Experts of a small language model.
Size: 11 layers, width 160.
Experts: 32 experts in each of 10 layers, 96 clamped SwiGLU neurons an expert, a sigmoid router.
Training: a variant of Adam for the experts, 7538 steps.
Below are experts of layer 6 (counted from 0) of a mixture-of-experts language model. Rows are named router (the router's row for the expert), gate (a neuron's input weights, with its number), up (a neuron's input weights, with its number), down (a neuron's output weights, with its number) and show model dimensions 0-159. Each number is 128 + 32 x the weight over its row's rms, rounded and kept within 0 to 255. Numbers have three digits each.
Before each expert's rows: "raises" lists some tokens whose logits its average output raises strongly, later layers aside. This comes from a sample of Wikipedia text that the model never trained on.

# expert 1
raises: ".", ",", " in", " ", " and", ":"
router:062163126058133105125101089090139134090138114124184075142106134117151118157100094099098104191177118093159112122076180106091156100162159141186148163210152100140114156113086105144123104164112072064146147147121106116134135101167081099152135149093144153136153142146136103153116095155112091150151142160146082138108125174154135125159126097147151090158132156118145166067155150145156187074157140109117042177098207077085157160132139101118194171084168120097151126120113143061139109105133145
gate0:125152125106085137078130138102133121049141074081095155095169144149143123140143109126159160148119060112185145112132102113149095095108118115182147141131144122096142088166152143119214065165126076083158155154118111135133154125149085101156092141098182137150116159152162127159125058067098047125126094152144118114103143125141095163128114109090129112110151176164128130148117126179147128116155127146149104133047130077080133124165093067179139199138104122126135115090147191096124026153111175
up0:152102103108118098086129106107189148033149104086145122150114130119160110081129136110155142161139119133121169100133131096140132125110099126121152127168146123093118133140103146126185056139114089168122110116178158068119147107099093167117136147069208172158117195154178115139114100113091069096053129159093172123132052105149069152151076089123118123149149140093091110105144148131201099137097173134123120127061197145135056189175074076137102123144147120126148123090120136118089105130102134
down0:133185137151183123231112106077107122158147084136136167117100152109123121131123142133117131061101144128060115070130161083133084158124111131121156088110121234082102133149119178098125123123109085109126185158145134123167179151168118097191099127120136138106157129147203185159112108165112109166189205143109129146103117127101122147199104104132105147116092163150150170105120122129079166088107139147151127121147170158134117126120117105159081095151155067131143084108134157115137187202134093
gate1:119140073185104073108080121163090111169145075107185127182138144147129101172133070127120130097090114097114138133070111115078131136146106151127165092139120063149146142102072099138165072121127102115109114092143065094187105133121159155088099118108115117139132175136126034137103133151151094174112133187129083132156168127190078096081175135077155120080070101120144131113163119161135118135182155212147097143146164096128190135076169175162155097146130117114142105089133160143159121116097118
up1:081152135139112140142135138112123125151138123166174143145163096197072081137107088109140158100095146082103180103066141120167111156172127098095183129126170118128113153176096117104070146110124099072119158111100158105149067101167104121132166162100147164148115098153090059168103099116189083106148165172060069138134126122228086140156141109078166111105134154057066165094169097217115160137154110153176146181142133122167103151115164139119129124152137106121123127138140112138127130122113170
down1:096150169141139115131136142105102087115170151119083146129151091173134114133128170087216141030113150092092144052151145137096115091126160071166116067097124140145152113115133177176148161106135128096136131153126155151129100150140131113102104130129062135125108183111157133120109110090143122118160126123152171155090080081081072127156141131180237127152067127078114114128142131114143154052113139081133116098159139099178149117138113111124098092176080078146183132053120156161116149096107092
gate2:132166101095145124093132087174118069103128159164138097115156123146183114142135108120097103113117103151195144148098116117117175116163158130190169164150168138102049182115060161120173173160084120113117091097077130101151122131059102105143118199058076159112142122124094160138110132150087067127053115079145078128163108096203120136080146122110141125132153129141138130107126136157195127135134179111151044172128137178106109155133143133150098134126127170100157154159152152149172175124176113
up2:171180118077123169132117157145120143103120149128113104158155141170145136155140146129090090087115137088112082127178118124114154094108137114169172156133181119081114131132081110147117151196098169131080101123104122016151138046105098156096153133074147158132102102110130141177142105128065148129098147052102104154074120100128076118145209161099135110128163129104138101066112128105113105126147110142153094167110090165116127129144133191200088107099166098034151176137143147103130131168160132
down2:141123066109145148139124175168150098105143168102117119060128098118061152134111151150088155118110125123099114133103102190151141079174172127116125158164144102095105089138155112192150075137112135073090095127095069133088144151099158104092138071118153073150123098148144060143179076101191098156096102153125143161055108170117126158162092133094126154115178145126078182087118115095179098082187124128148099119133097090179101129130090108101125095082135151099088140148161181092110177086151096
gate3:092114108164098147138097044096158165129075166157132138087153090140162138103121106130126176130109135067121142118090150093108092112153139123169140116189161127103121137144082144157138182080106056122121158113147167119108108125162069129173155147073089118135134144148206140129147027118183137164113135106087138146061121139185127143170166090155136131084180105110145109108181139162120103119085154104113084169059145106102157134102162127067143088139134111092119155109109166047146117097155151
up3:121093082179061098146095085113108182141075194133131098123111130164143110068144138143106105164153106155132156153104128129162095125160152189113127159102133170087118118140097145157116149124161080126133145131092096138170086149170099119123113132103125131136150132143164175159112057156170130152182189121118135160096170165214110126132140134124141167081170149168084122087137079183165141089081170097062125117082129105063199135105158148152146190145187156092106125075119162141094102143098112
down3:096106168134177104113126180093183150196081077103102172107132137173172149194160168081098093088128141107144139116137132129088139138151136144117104175174167080113143132143171073092106113139161181146156123129195130138180158062125105101140118125106068110135120118064127143073157120164138103106150104161108146138158181121216115148121081131153063195167173119111141171073141125133124131155151078128142149088128159133083134130097156178119167162134118159158094140129195151138095152149172120
gate4:125083130145131098151124158090093119114165135076170089152113145115102124229081115167127147144176119178080120102144109086147117060107126128135090106123191152120146067137105139150136119177134156143061165086128131124164145144148087161149102165147159146161099123143189131144156215120127118076133097165174134088113139098147092142123082160164151094171176180161206120107122190153095170085154108110067111111063161099133110099148096125098095140092168154132151113163146142158187128105141140
up4:119155137112095084146090139069114091131175151111147098173119151091147121155089101088097141114148149137119153110162067107096086130122172099128183082213184120084174074130126125105166143119154177089129122113158149092121122131175129190114127180170178150163120152164137157179156118112049115070091086178097151119113131094083085156125092149121097101181182199101152092135100143120138158119181122127114073135078115143136125169100137088111130154086163181106143110179182167116125101132105141
down4:105132115159166126143184108115122107133096119123096142102066142121147110177174164187145123149096113105128143107168075138101082122136119121103133133124113131122167124144134147146086143100166179095136155116101143144113166076128117088114017176151088156137095128168102113079094154159148105183110163119168193149125168148075170188133107128129107109082164146085119126146095130070116149141167126186063129145205084110171139076076053065170164151157137163149123140099149090187141126147119135
gate5:093159041092128112104137142146139125124158201173112045148164122153136150055140134116160134126136134144147151146106131125100141143077101161102172067110136109167164147095068162111116119053153194113123127102095155141177113067163091090091051164145081146112172111101120158164104107143127085123109131138139106163103106089120139197112133099130153143123157085106129147095159140120091126103115107137142117149094103138073114080136103141079162184105183110127137051105117034145137114107139166
up5:150145144126207143123101125149143088119154084116126105083173096170116097100131094127154123093082136176182143169174138170135192139156143175126201115109079095156167176068073158104122118122091130139141129110106116166150123088137126071117069149178130094195146173111144135163110075092086060107103147120123132128094079149070157144102166144127091117135136089090097116073159194091180034149138151093091125145121161138104100156130136113124159136144165152139096103168129107142174098129118165
down5:103112151124152170141121172196140177058145104171130101192136139117134110150154103132143106168116149147136133120121109121078164162171137100083087150083086093105096139089073076155095175143162120109143171140186137099169082175094047174167124127136123095133113135098150138117077125166129129109112060129046039079160175113087119140138031102111109139102130128143102117118161189103127100161147123136132150131109141118139102182140111155124171136155104173163123154156157152071122080134137141
gate6:087147164132131091141108124094132128122146094051131086111125126082195094079079132147167142159133076103107094139102199117180167168192161168098145115160109139128027064129088135166148134128129106117153156103107115095124097107092118113139135123075157137097159160062124114115146081182087116170110084147144079132073116129133121112176105111095149155149148137143132142176164105130094100121110101137088107152083151129119171061153122124184120103113110053130116146082140191140051092137147102
up6:109164146105114092138085102097188155130109186132143083109125123062144133097086128117058108143158083114090154082134206118179101128212096129160120140139155166098145102121111139206122145132141097114160187141125120112104149119127111071128137168096164179136145133159107098094149125150136151170165166133126151115091074097131116143173097108166112184148186139165116141141177135149144100113128117072076180088072085115102146136147133127124096130110154065126147127086080173169043067094128125
down6:203170159179126145126132143145121163126102135126157147153072185125139140124123174153128131086106090150154093172117100110086185081124073112134114124084142133104127096113144076122136139099147153148141115096145171219130138137171152114068159131143105079113136150104092094108126150144125130088176167138118161092067132151140106053066086103131043068140105150141157138127133198122170096164155134165094125084132205168101130083112161085160090126107138134118087174140101100074136123185111160
gate7:112044079170160107136197120071143110089095179143139079073117118164091139122148119137100157134160125099092132129121119099134149169143097158180182141185135187126083130035153146130120166078136137092094112080105056115146142108175122088106103092097097128118146178111177140131120058093138130106131139130059109161120173130126140117142119162145169167145098143113102160131165148137205111161204176146142128145109066112154103092142127115098144135164132172119113124142084198133138174124115133
up7:153109065145116178128201142120086162135076164164168112083110144142124187147180161081061137142181176073139090125134145077112163131163152123133186153166110142150127178116151129122109142157111121056165107083096093136103106085202131141071120126086100130144146175129138152180107097132124105085117153153094129133159126136135067125163162177084135112157094138049110143070189159104180168130196142159139110126119110095138106096120125154165179166144129116094087109109084166128119127133109145
down7:128138079142146086194115124079138119117134139180151105143084133105080102119147151126090112120085156077126115139125086125115087128158159170102120042082101152125102119178159192110144128097081108094153116091096104117106068119140116103115127097131129118178183094164138118077167106119094167222138140070145106126121100108142198200137160111146120157098142143075119155127149074127214163124109116070122185158171108099135139169145159150157143086146129061119117056137144106114116151157143105
gate8:173123141046143102164038115142105142093125155103176121223106177071130100128104123100077082167151125113144090113111132086170124103098137141124150129125190110094077151106056065161137161162101137141183100063127107149107195084146150186129104168108137172124120135113132086176150106126115082115089082100130112137122163181156110108152103095115106114162145136142096126084130147128165139090098084100147111124086147162135166127125126083123078187105116157140104136103177126124134109099202144
up8:120111116125031164165140091132123093162130115183129061137154125105136108136120102083085136121149137154068153145165163164160085086119143132115155212091086121147144119135134190098085136148167131101093142124085097132165086093128209067119124157121069115140171120086107164126093063105117129142191220120108165166155123105147150168148101104114117124125143149164059154131159142090097166136121183134193176090097138130126109111130140125111201168139133107128162110174143086133133144126164135
down8:128145106139171087138117138141152120099116132120148154124149112160101171195144123154144159174104166108158053139135101108171092066160112117147111170108163156141122138122117083206111145141098123086115120155141147187204154204132167136206128116173119104126151124161069114132127096184153088126147079180107155142094134169122132077143100079092125162189123171168155065112097156141140123086115142091110112061108101173135114124115098083126138116116121150196199199113131136137147155088166110

# expert 25
raises: ",", "-", " and", ".", " (", " as"
router:120137150106085139090096125105084086132105090159183065130162173106151141150162081094089175086115153152165095089132129122143103130135099120112136102122140141157156093154122180138113138148157126120082145118065096080141119092168047080116134157153171154068138183102076087143134061178070125151160143155095146104177161141076139138162143115174133157154156128195161180125101157138125105085166157101114115119125099120102153140183174110116143157101119188130152114105068159160165142187190174
gate0:059150093077139122141149107134200133191141088139133047143097149116157134114139123148083151088140141168138132106118123123180139193199157148090139157160103098091159103151205157123170182108117146162117120114146107087153063089127099099139115117158163225113169132065084096112144114150083089085135109131134093110175127147124092133136162110143127209093093141101121173087133138166148133135167119141092162181115171117120175151137121120102159144187098095093102101143114101128181116172142149
up0:146146114167088099121093161151058142151116150147136046174129050057081103098168180118104141137113151093131120140164175144106147164196149081129125132179116101165144149155098115087148139131175109129122153111147095105101025132185186088147136147154131133105135133130129118106117127140091142121064115156144126133214166131091097119133213127154145091139140101128156134107117109163116118144244150097103115112135140108141183088150149116155122129137080174116105110120146137110092138153071109
down0:136125213177148165100123101129136111131115167150191134114140144074067143119176128128154142127144120099118107157081108140111051156148090128149089123104148152113125122101158142102126168139113143118202096088157147097119161164169148147140098116221090161142123135121115154093116173181105147142134197122154127102164079140123139119154092108162141095143050160130164095111101128129137074150072123070095143047153079174114127133115129034176111161105078112180151169096115147155149160136091120
gate1:116152108079116138116174119169108112109132105097157138151125136123094125140066078126128175114134127077161041101143133126171132128119104117139182103156168163107087145072072170152175101140117114175155160138121110099136078051110079102132192158095094140066120144114150114101117053167152112107196170099133113136140138152114110133144155097098149116128176111126080120161150165182125104139165118168104106180139143109129134142151144088141137170075027136118080117082118109186152108212125105
up1:108112124107146145081216189173094095084066074168155089140136115117091128112078149147055134078145142106092084101158148153148127140148164130140154092122157121144101100104074158144167128132131114187104131083098155105135092138097083087133187096135110157061173104166167121115124108179098152178176133076097088109187134119164108141136153101151156089139140109131138161141143180176096108117175110144111170093145126117177166103189172160177109121112085113085124085104095124138168125177160100
down1:201089168128145177118097161126111140130174147117086143169126139135133179047128130099110089156085138119144180146089183154071134187136121119091126162132134102166164124148142090154135097099136085126151072095116156107162178133136133052107135122124071131142112096100135145138127110119123105184073078153129114092160174041032123107135081136122144162141133095196107137081089141147184175140095124146112098104136203124157130114091097119110111144110135140143157107207163105116136133125146183
gate2:148099116146165139142139166142188112095118126101105154058145085145102101169103162071114108113141138135128129140143170175112040141148078130070149121117131121147091135109164133125128143164184073110105152125092095144122116126179211179112140152137090164164086106169159048181174139101095130132100151090104112097170077131146145140142136124156138134153186122127133096160147109155163130048154126118125136103152111146123121130200175136127166136105139155157141119073150216149053157105199158
up2:111140075128105121099160095111171151111085089107168147098127153109105104164155148108126128208143090100089088115107186121106114096160156098141141204108158172123078149118113074154114153183112135152105159119072128138145143071117113085116094134168059147117172181141155109117102123115139134138084096110131087177065099154161107055135154144141169138103141132187102203155143149130070176136115153193066135164131161062158081144169089095164131163152086126120138145111095098101107172143108125
down2:175179185172124131124098130186094108077129106116140130096127140084176116112161115155114130105182139151167105112186125118112131133133118131166098154135116100136116139147124192164126104076135185166204059111152148106145097159091193109127154105118080185124117142154075121046167122112115105165153103175113151094158147128147120116154058166165135067127130181118160074080113162096119164178131227126083141102093114137177158129151142135149198111121135152162102120142149135134142129165167093
gate3:076120094165140092142133164112080095129160140117189026177197203138161174150184094117154133144152111137119156134163061194146172149109151074173143171138129113152108072095112105106161113136135107111115162107107136138121152116138088163117167131136092147101119145153154086087143133155104108146100123115155137089181170153162162122131195172125113163173121131148202147211128118147109144084120170076126148151148129129082170137142182156140104102148209121142124149112095084111120121108162156
up3:094125089128067132084096133135163180097196108170255139149185155084034056133085130108045131114097114118110119169131142132186124099105105133092147123111151101153125157069130119160105062109176146109163137095155123169100119119162142134126105133116157128149098200161170120129181173131115137150081150167156086128087066103102125144149163141156110138101108140120153142150159159163091120092141129100120098135162141095116113122130179111168160121117148101161136156151147118185137104113158152
down3:115088094141164135123153122069116107118097179116135090134102134095122088123117134088166154102156122136088096077155146188143153123146081094139160119168129114126131180127155067132082123092136143153148150152074138075114136136097152155155087118053117167095102095136109124133120195161145171078189119151118165133076118094121078148132198048127102123138115085125172140109159187097149028127121124138107168120103137144168123100161123087080144172173088133077163134160113162220151151123112106
gate4:084142126081096109122110119173128122162133098114139126143134141178083135128154146106107104073133129167133077115090120098157142152166119150129136081114083139123081184121091140129174094151104111182109130123091080114113112138148096130192164122133165145086163160145067158150160107131141131075157169067141153142135181183108078134118101124181142145129202178136137122171109115128127158154110124079097154094120141106128161080190198114154111169062081163136163123022082132172136103155204100
up4:133152076145121108118111079143125077076048151166145135122139125102114090122149133074073179096128154076139083189095160106106093143133172088199139148152088092106083111093120119113075130152066147153087096150146143097140136103115122122174116161131170186140156193128173140106090093117153125099160148170159111161143173091126129154070110096139146152148126148159154190150183139114157083152148092164128156053165186066148105109109130142141128168100096134069133107151146106120116067182126134
down4:138086152083162170186095182123095082135086133161137091152161126086112104052130160148096133123104078168067131107171181105166034134182163186146083155157134094098138152129139095073135100150114112141137073126151136107120143141150114082100097089087121152102154119157091113150124160145136121181150125175157097167151062082070156147120171170068099162153134140110186128105117133125187143109149080153098169103140089137107110058150130121165095149131090138113123119145099135139054123141140142
gate5:181140138119126127051108140139105107123094118123137111137133161130188158158159080135175119174071158145176136139120125114162165155130168138104142190108172116126106071093097086159110111180138096110126145089111044146087128102149095086149161127140100120101150183123118050129182083125115104114117136158145130089134166107100106094151077117129159108115089150162174169111129184123172137168193160086094122192106133134061107089165136103126117105119108169098101161130090180105181097090167204
up5:137090130143073164075161212175114163137120104130103136128140180156141181083133107122140159100090115155111079121112155148140146170143130114069153141098162171117140139115112150199137097141195121109165105063091077155071121113096108095131165146123070113040189143101121111166169063124099118105091123148162135096101144111166131118177109053119172143035134102155092175121154183153139148145157169113102139134115094138089116132111125111152132128144080159140134169109115164094175134143157168
down5:102137124117147130176146110152135137097110104153159175071103060140150126167178147150123128089129162105146087108166129149169077087072139089099137120118133106172154069170108116154147086115188084078110169140141146143118186131162076124118068130224166135122198146213146120104098152166130121153163167173173141149087071115116127086149134149099131152064070129117121099117095097137085141138113154127127142116100147064079116117111078107182172088171176093094139104116130148129149144107153106
gate6:104106099135144142098093079122118137073141092132122107128150164138135168057185134135108147088115135142159138129152134160137130103164109219101114139108115181196128078144097137151149162098176155158110114084065131120160116086103175113109063169115129140121149159129117077136140110143139154137088116155141098157137193125154094109151118095151163206119103143132130146103135183166160091079196145145136069148087057108075104095116193127094156153100077146138153113122093145092188107194187118
up6:176155136159129151069139177164097112125172104147141163122116172164090154064141185150154154084162137125138145167153153162175091135167072192092187114126124192187115078117112142208136115117144119178125135102064140156159152142137137144073047087149123153066092139103132066194143133115150133097120110189127069151148113098157093108160133118109162127148103142104142105102129133105145113088149102167083147132085101107133147095117132115105159186143138100144169056113101096111135132165133073
down6:145129178103127145099186180160064071141098098130132120105149158153110141156146112130122163096143098107132143100126144115148147125149151154091073054049113181195120084150178096150195130161120101138146134111105086120106118150092149155130111191152141099108093101143180098161144094119105114080120151132124148118120124146120044142169159190118124137098044147074135138135067074143105101095108173101097161075141153084148082141084142138102122139141145092157170139142152106181091128113155046
gate7:158104106147131064153109201089099155130152124135168078155081127102141176128150074152133156119173152139171126118104101115078117132143134152117169118183096118064150080186092132092092123180172144111086109127085083086146155088140129135111052119128059107138157143109122143165146119103132088139171110081138200125101153159127143121078161088122132100156120153196087177083139109141072107132168129161120088176096111112117112198096087107131140179149072150139117083075136125092156155113103174
up7:125119091192154110171110126128112071141097108143152078118107133090101202107146099125117105089109161169105096145154141112107125131174129116125158147196108108093166079184083107135160124167139140160053094118115063127133135130143074093124154075116121146160163137119165122103120145118057107086091145085120156123118101100144145167073177104134164190141122116138142148086154116133146073079177136116172163145035142121113152121172096090134071140136037171191142113138113132160081131149143174
down7:087140131141169162077103090092138116142155118115105136119145147145137155109159071159139087186137163190137166143101164117132084056137075051084093141099113070196129107080121043101158155084109137155120197142108151100158134148070131120143067142144146133149099158113137115130147170154078145131139146201123166096163144120109125157172152108182136081036062078112102123132089126143122175154129148107069135119116097111151065101144103127136125131132092138136105184099136091141118145117102110
gate8:106136128188123158133149194094106105088159119083113132168120162096150189143150126082075131085141141136123111083148150201142182180168103124115110192109171139169142119105135131152078156137122132146130156034057116123090121166130166115021111153128114148128159128078118092149147063131064123133114164111118070166160145174174162112141143128104119180178141112150157186166107193119146124132166175119136150135139139129122086149153147142129146109164084089188114123097107160108152134146087130
up8:098117181078135091174165160131106120148138136151162024076134157162151167179119122067109118114132127138126142106160110140141137128126135127111148160169153098130162118121136067187166136158088122095146129087107126186107162121152079099170100120137102175128145095088134140124178071138166129140166166055130128138123130104189146054130138138192141124154094128159173166051169140132119144107161140099078126140118092047062122181173170135104155117153169114149148099150126097118114124092093190
down8:119115110114140127154127096124147132096039068150171113097100106167165116138148119178138035082165170110212100156090140125117088172104160173164135111177142143123124143137110133114154141061074134095105079166140092153170100118135164114089126160162104110107138121127065099097180179178194172122158125145190132115103112144099140185105126145086105116171131103105181111178179122099075138159130111149142102133163132126130117074129167118064165136140108136079108121121158128152145133186161077

# expert 29
raises: "0", "4", "5", "1", "3", "2"
router:132103128096120112107105115095129175078113122126183129105147185097135160178149030089089143110142080095146145087089149131129145155102124198125119131152142149109085092096120156131141105177107105134127149130064134112173149055179046085061140162096143150087157180156100070156150143137142099132131166154173120131147104151195123133141102127132158125164129180115141113183128157181126137043122125077116081120132106102161164186162158124130121117123112175125134075121101130199125131124160181
gate3:114187174161143110071126123167115118104147138152087129183147142164124137078167101093138125093133112112133088122127142171181146131183156143112092110143112142144185137137067102102103092167218142130098131168113152106153079100182128092095164124195153105068110124090107121080098090116106072117137138127122160015144090131116152108166117185126106130107163077084150168127144103162206118095143101117129133131096129112157128133083109125104067169179138150103093084126081092121192124119117156
up3:148091111142118132128108113061135100128164130134178150129093125081146130117139075137090120139076070116109149177121097138104066107175125149076093121144122109103114169065178132157122111088131120182134119143175096147105123129159073108093079124169098089115140113118127153126194166182124121150137144141178176104090116153132101062106094160152165066136135140102076089212133135145090142145075082094165151134109115120192118113184095075167115125113141146187099166125089040152161114155150086
down3:161135098139102087098156160098179070168137122153132110137136128119114104105104109152169139041090183164098084150120135073111124121106176133109116100109163157069166177092119115169146125109161129183123101094124101084068113073130117154166182167103120121106103092106157156116146093197090121162135136177126111145166186122117152152162104110140087121093122152125115111100118121112093177157099210139098139167141129078113077163189165096134119121170073088149104174079142155073160155119055132
gate4:110179097123120094145155129135090124136110109092137117124158192143137132198143122100111063078206037076165115075114145124132172129116086185149122146124100151091117082095109107151168155210152118173148094157089127134093140147107103088107084120158141189058125182124084118117133124137106090145163104162115128133180151114110094203077123165105107136143105083085161134155113095200151149153148120068081114155142110103149149112161116115129159120148190123118121136083096134098097128093161084
up4:125148132112131118118111118103100090159113127111142132112152113145114119142141159073026097121129007100140118106074134117137165163143114195125147077164109120099094133114179118135138171131127178116113099159137156143103155142120104124103117106151147119149099147070136086071107162114152088124129127181075094113165128122123097157099109136128147187140088163065144112126141104240054135172119135138135150122157125133146083052194100104111138083151145126137161095130158103111107150110166035
down4:166134180134139169122106151135135112148100108122061175135132153070117148172119164115170117162142120197172152080157100159141125181122095142116147126099162127112154114143100149106129112183100122114140125127134159160104122140157081155129123126099197100135139161115171136193169115103136113139076139096128143118120161180109167108098070165091113145154125118141119120143101137116142066186154063097179151126162169111148031192078150113131110092129176135103114118241144196067101179107144129
gate5:127120152157110152094105094164135245142132155150145109147184195144146168124147130059156127141070087138115133133157095192128125129102148139122138120133222118093113072176123161089110149132178157093124155138074191179096095121187173108161076098102131164073112140160114122148117101101122164162113182122142123132188151121139107147112137094159095158132131156150132146131106137131176153129120142122117020085140129141111146109152177140097193143133150088138125086101133141154105171160158078
up5:167181120081143073166174059121154108187186130141134141161087084074164143126128139169089069078181093167125114100058113098221158133141149101160145150099119145105111116113126108111080195169147105180109092120156089112144184165089119110180103103110118151122123155165158158132151161098104121140146084060102171102086135110133115104102119164122127124135181120195174121136158142101160117152163121109108131134169162110174167095171155136130140066093135162100108142106138138107117142151162069
down5:174151112125140146147186071125136099096155042115187081082161113178154157091140095110163125108102136158149143163082120080124101170082126165119128210144131137130096077078144140176119149128132167169136103118142156076147095122094151136047161165089118090154141124104087086123156118079144137113163115147139118121153165134134134169118048194097164083058101111095109087128130121107057144139120135107165116153157092091093131168145135112073090136091139130074151069106167112106142116089134135
gate6:163106092098189131040144096144090184161196139094133132087145096100109137119171169121095121165125137100138065178170144121164132084104144100099159122153146086145132040178135105141148132129152120103092128107168151147118131155197132114151137121111130119082176124145156118154146143150102101191112151162121169107172083090116166197075190140113169189175076142152128118149144119080125157148116116136085141179179144143128132138120110083144176149139180135129141066058158099119130114144180150
up6:064114072083120166108129168118111079114135126109099160167110106151128095141115135150128158165138180133136122138082139095194150165210175129171152164137192130121130139124110032168127142088122115102127138088102068157085088156184211145109157147121118143107094083157126185095140094156090153160151156103060041115042102136119079149128103113130117105104130120192122152063153099126153127114155123125076111124137131084084110128081124140147139119135125113101121163146132185114107091121119131
down6:138114114113089150131161141100163157119197103096156148128097129115157078125123079132088099096178106129130123158090139153147113106133170106119082103125083093099144126124081037104142082077081118103157133165160129136144187093089092146130159130154091120126071137121132128117203133144109117135138137093032134200077160154096110108143128076120130112123128141181066169079181163129126130129142092085146144114081181085108136135167137119110186205062105101179112129147106158075145163135118166
gate7:145168130113088061162161166105050061142152106145159157154162150152166146160098055150171127110147077159130098131123113102120130129109152097086126110153101139119105182057132134176140130083103070095109092146112075125143110125114032082117125100151125115073118138146116098108129098105116122092166087104069103172114133144171069112130149100135160096116101168127106187152130168065098177125132075118131141127117121169130136192120098089154136141118060134119145143113047116183157127142131074
up7:122040114094137133103167126144134130134155104111180097168123163081116095121130190121100130110141150143096140135129171084105156123154069175095173154108099102154151098099123137118128152135158140093124155107125106115058101094156184084128129135081109127226066142170180094171095118146104109151082123127184120087159111076095133159142145141127167142095124156184156108163124096174125124109162098131115157164155156147065164146125132095162144160136168178169096073110176159066181076096182147
down7:125190092145109102100101199105184133129156098120144151155132124164136117157140106185131120197098096085103134135179107145123136197162151132133119072116102118114112145140096161173152209108150111117195177095148107077106123123163104097119152136120101170120141174116157131117095155098145131100182097176120182090147070178154156110092103163134093147168117110084114126127122180173136122129142186095127116193107121203162152097175120145080159146128152103193154121179132084156141205094132109
gate8:100072118113114103060197133137128199142137106109109121180107142122119135144120131139101159147137101119059167188122124128085125127082130150107145151226139094130073133095097110132111122115109110134121116125149140130123091142139085102149140150089126091094120075151146205067180161173118147103148128072066113128056120123143097183099143164185191086154106131130184110095137127094120176161136144150127070131114097090129106200146105083071157131101097127134154168118073098096122168098163094
up8:173102112112147134096233180119084137112085115110137115140068176127152056103114114105199100159077136151122131076116086087150144131102098176129120171195092167136108160107103145114117150164167150119145096167114117094067147180130129220115121140109149159165122136130144136113163153137110185085102133129076144097145127128143148123088092176138097086151134176139150103103087136101136092088119094134097136158138114132099156147130016100119152072146124148122120106117174107132165141092199107
down8:144139166125136095148101078116069120145122181162103122130155051146152120151138096144176123162150141079180067083133152056107135093097100087115196139105156202095153139154110131121133130089166083066124106180100115121101139180193098119138066122138096232101086158172103099086121147159178097135103134167139141125136085105103104121116157137138139085074088091096107125147113107141099077117129112161144123168080103171134145110088118116185145156141121092115068145106064124130127105133112150
gate9:114097150127092164071129101194160100138108120114136176163178137120135159179100103157112136131198097130076094098104198097126179107094139132151130125040115105116130164101164129123140171159165069140081092085138044071105147182171026137111093136089141136133107130103102168101096088126104095125182128122160137118082126145096115120159138168089151120078117161108142110114122150109098102109123107116139193146124112153075155109124128142107129127144153081118202066133075105116114118098091088
up9:085138149101090123142155077165161121099099144106136176132106134134194149199097099120169119142165137087122112153137188142122217142153155103159134177109153092120151115086192111119149208168100095150124156141058129079107134161149104099098052065077162104125123137067104146143150126109105117160140101179157097144073118172142084096094147155092111127108090168190159159119153077135075144123084165145104155111138144132138177112080127154116110156110126085077153107130118099120104202130123115
down9:164121155154126094135101168077081157177120162148078124155127136141079138127130077194116120104111142060148141093139103086123177094107093100190179128156128154102101150155080146119160146111063166149098074141191144151163085135097173113154090089100072058074126166070108167128155127081126097121089149140093136089148127055133110134105164126095166111135155115143121094134160094118099166058144138149130144183151090185137117108115137123078122102105115157173129149082097082102137139109084187
gate10:081120140188116106130093120165193100136105183093095142119154165094090129107145106093155147092169185118083141125118155170142151092134166111149141131125126167122108069169111175129122120161161140113143121105136069169101110153169140136132174155085143097118065107176124135113131168156088121176170098108190167101121148070119156189148134118093100154150099078158138117143142114048174092134146164071131086127143103099058168172146150100127106143149073094106127108128079177123091160052164070
up10:162103078097141169115179109157100125116109181101135143165078171055139159136082165105110089154148195163125150114147131118117196099089149129080123111163143174116120129133116148119167102143103113145136114067134115153112133083152134127129114183120123183135061124184137163147120167121080173212134063064223181106093120076132088130140133108175105066125147141114183165163131154154166146134131091158108091138141173102105145172118119125133200157130134155129140144117108150086143141125068107
down10:173129092220129148148037090115087097137113154159111163114085099131136153106153103106116149167112119082100185092113107100161135101170126164186149125116144093111116135200127185188123124145143128130188148144119158164093134102136107158173098117143081092129081142168155147114109079127077113134151183107149151087159142040115137142136114149154164143114129134097155092119089133138157075162101148176073175163081147111145109151146182171114112151076129116154119208121187073128099122143119155
gate11:177131119124117162190119108088078091124107148138141154138085122167180114131150088120071115107148190138152131116141064128145126144159132086176131194136155099177137092076114081136190159143133155138134142091111132142189117024136109110116125153129115120168123091138121082132095068106105143061087103146106154156091147149199129075176119124130097115119152119181098080113133129149105151091106171099137052137146132133146200109150169120111163120131108105073085130152181204129087125146128084
up11:127137138191204138084174097096113149143157053133153081133076147107175115149154135113146092089096090177134154164124160123135127128081136114111108157173078151100061163106080137130138104204126138101098093116134164125178164173082153130150148144130149070087182153147105157147159128140111092044096125082118180102129116101153154180155097120159154076143177080145145127073150196053119155110140129092107192133119167144131119128095109114134130106110180136165181134143102128107137113141162152
down11:132126066142096115161137154145086141086120120190110105075141115158121173151154160165157135138126149110138177076127139150130118149133125103161132132125139125185115116085106102066075125163091197080158129180137114096123086088169159138117147107085062129159056070163125168153128078122129135165128115145136090119119115129058102176179154122176138123087147169128136178158095195178144111104081170113163146136157060099055176116079148150091105066160149148121177119147159109149121126084148139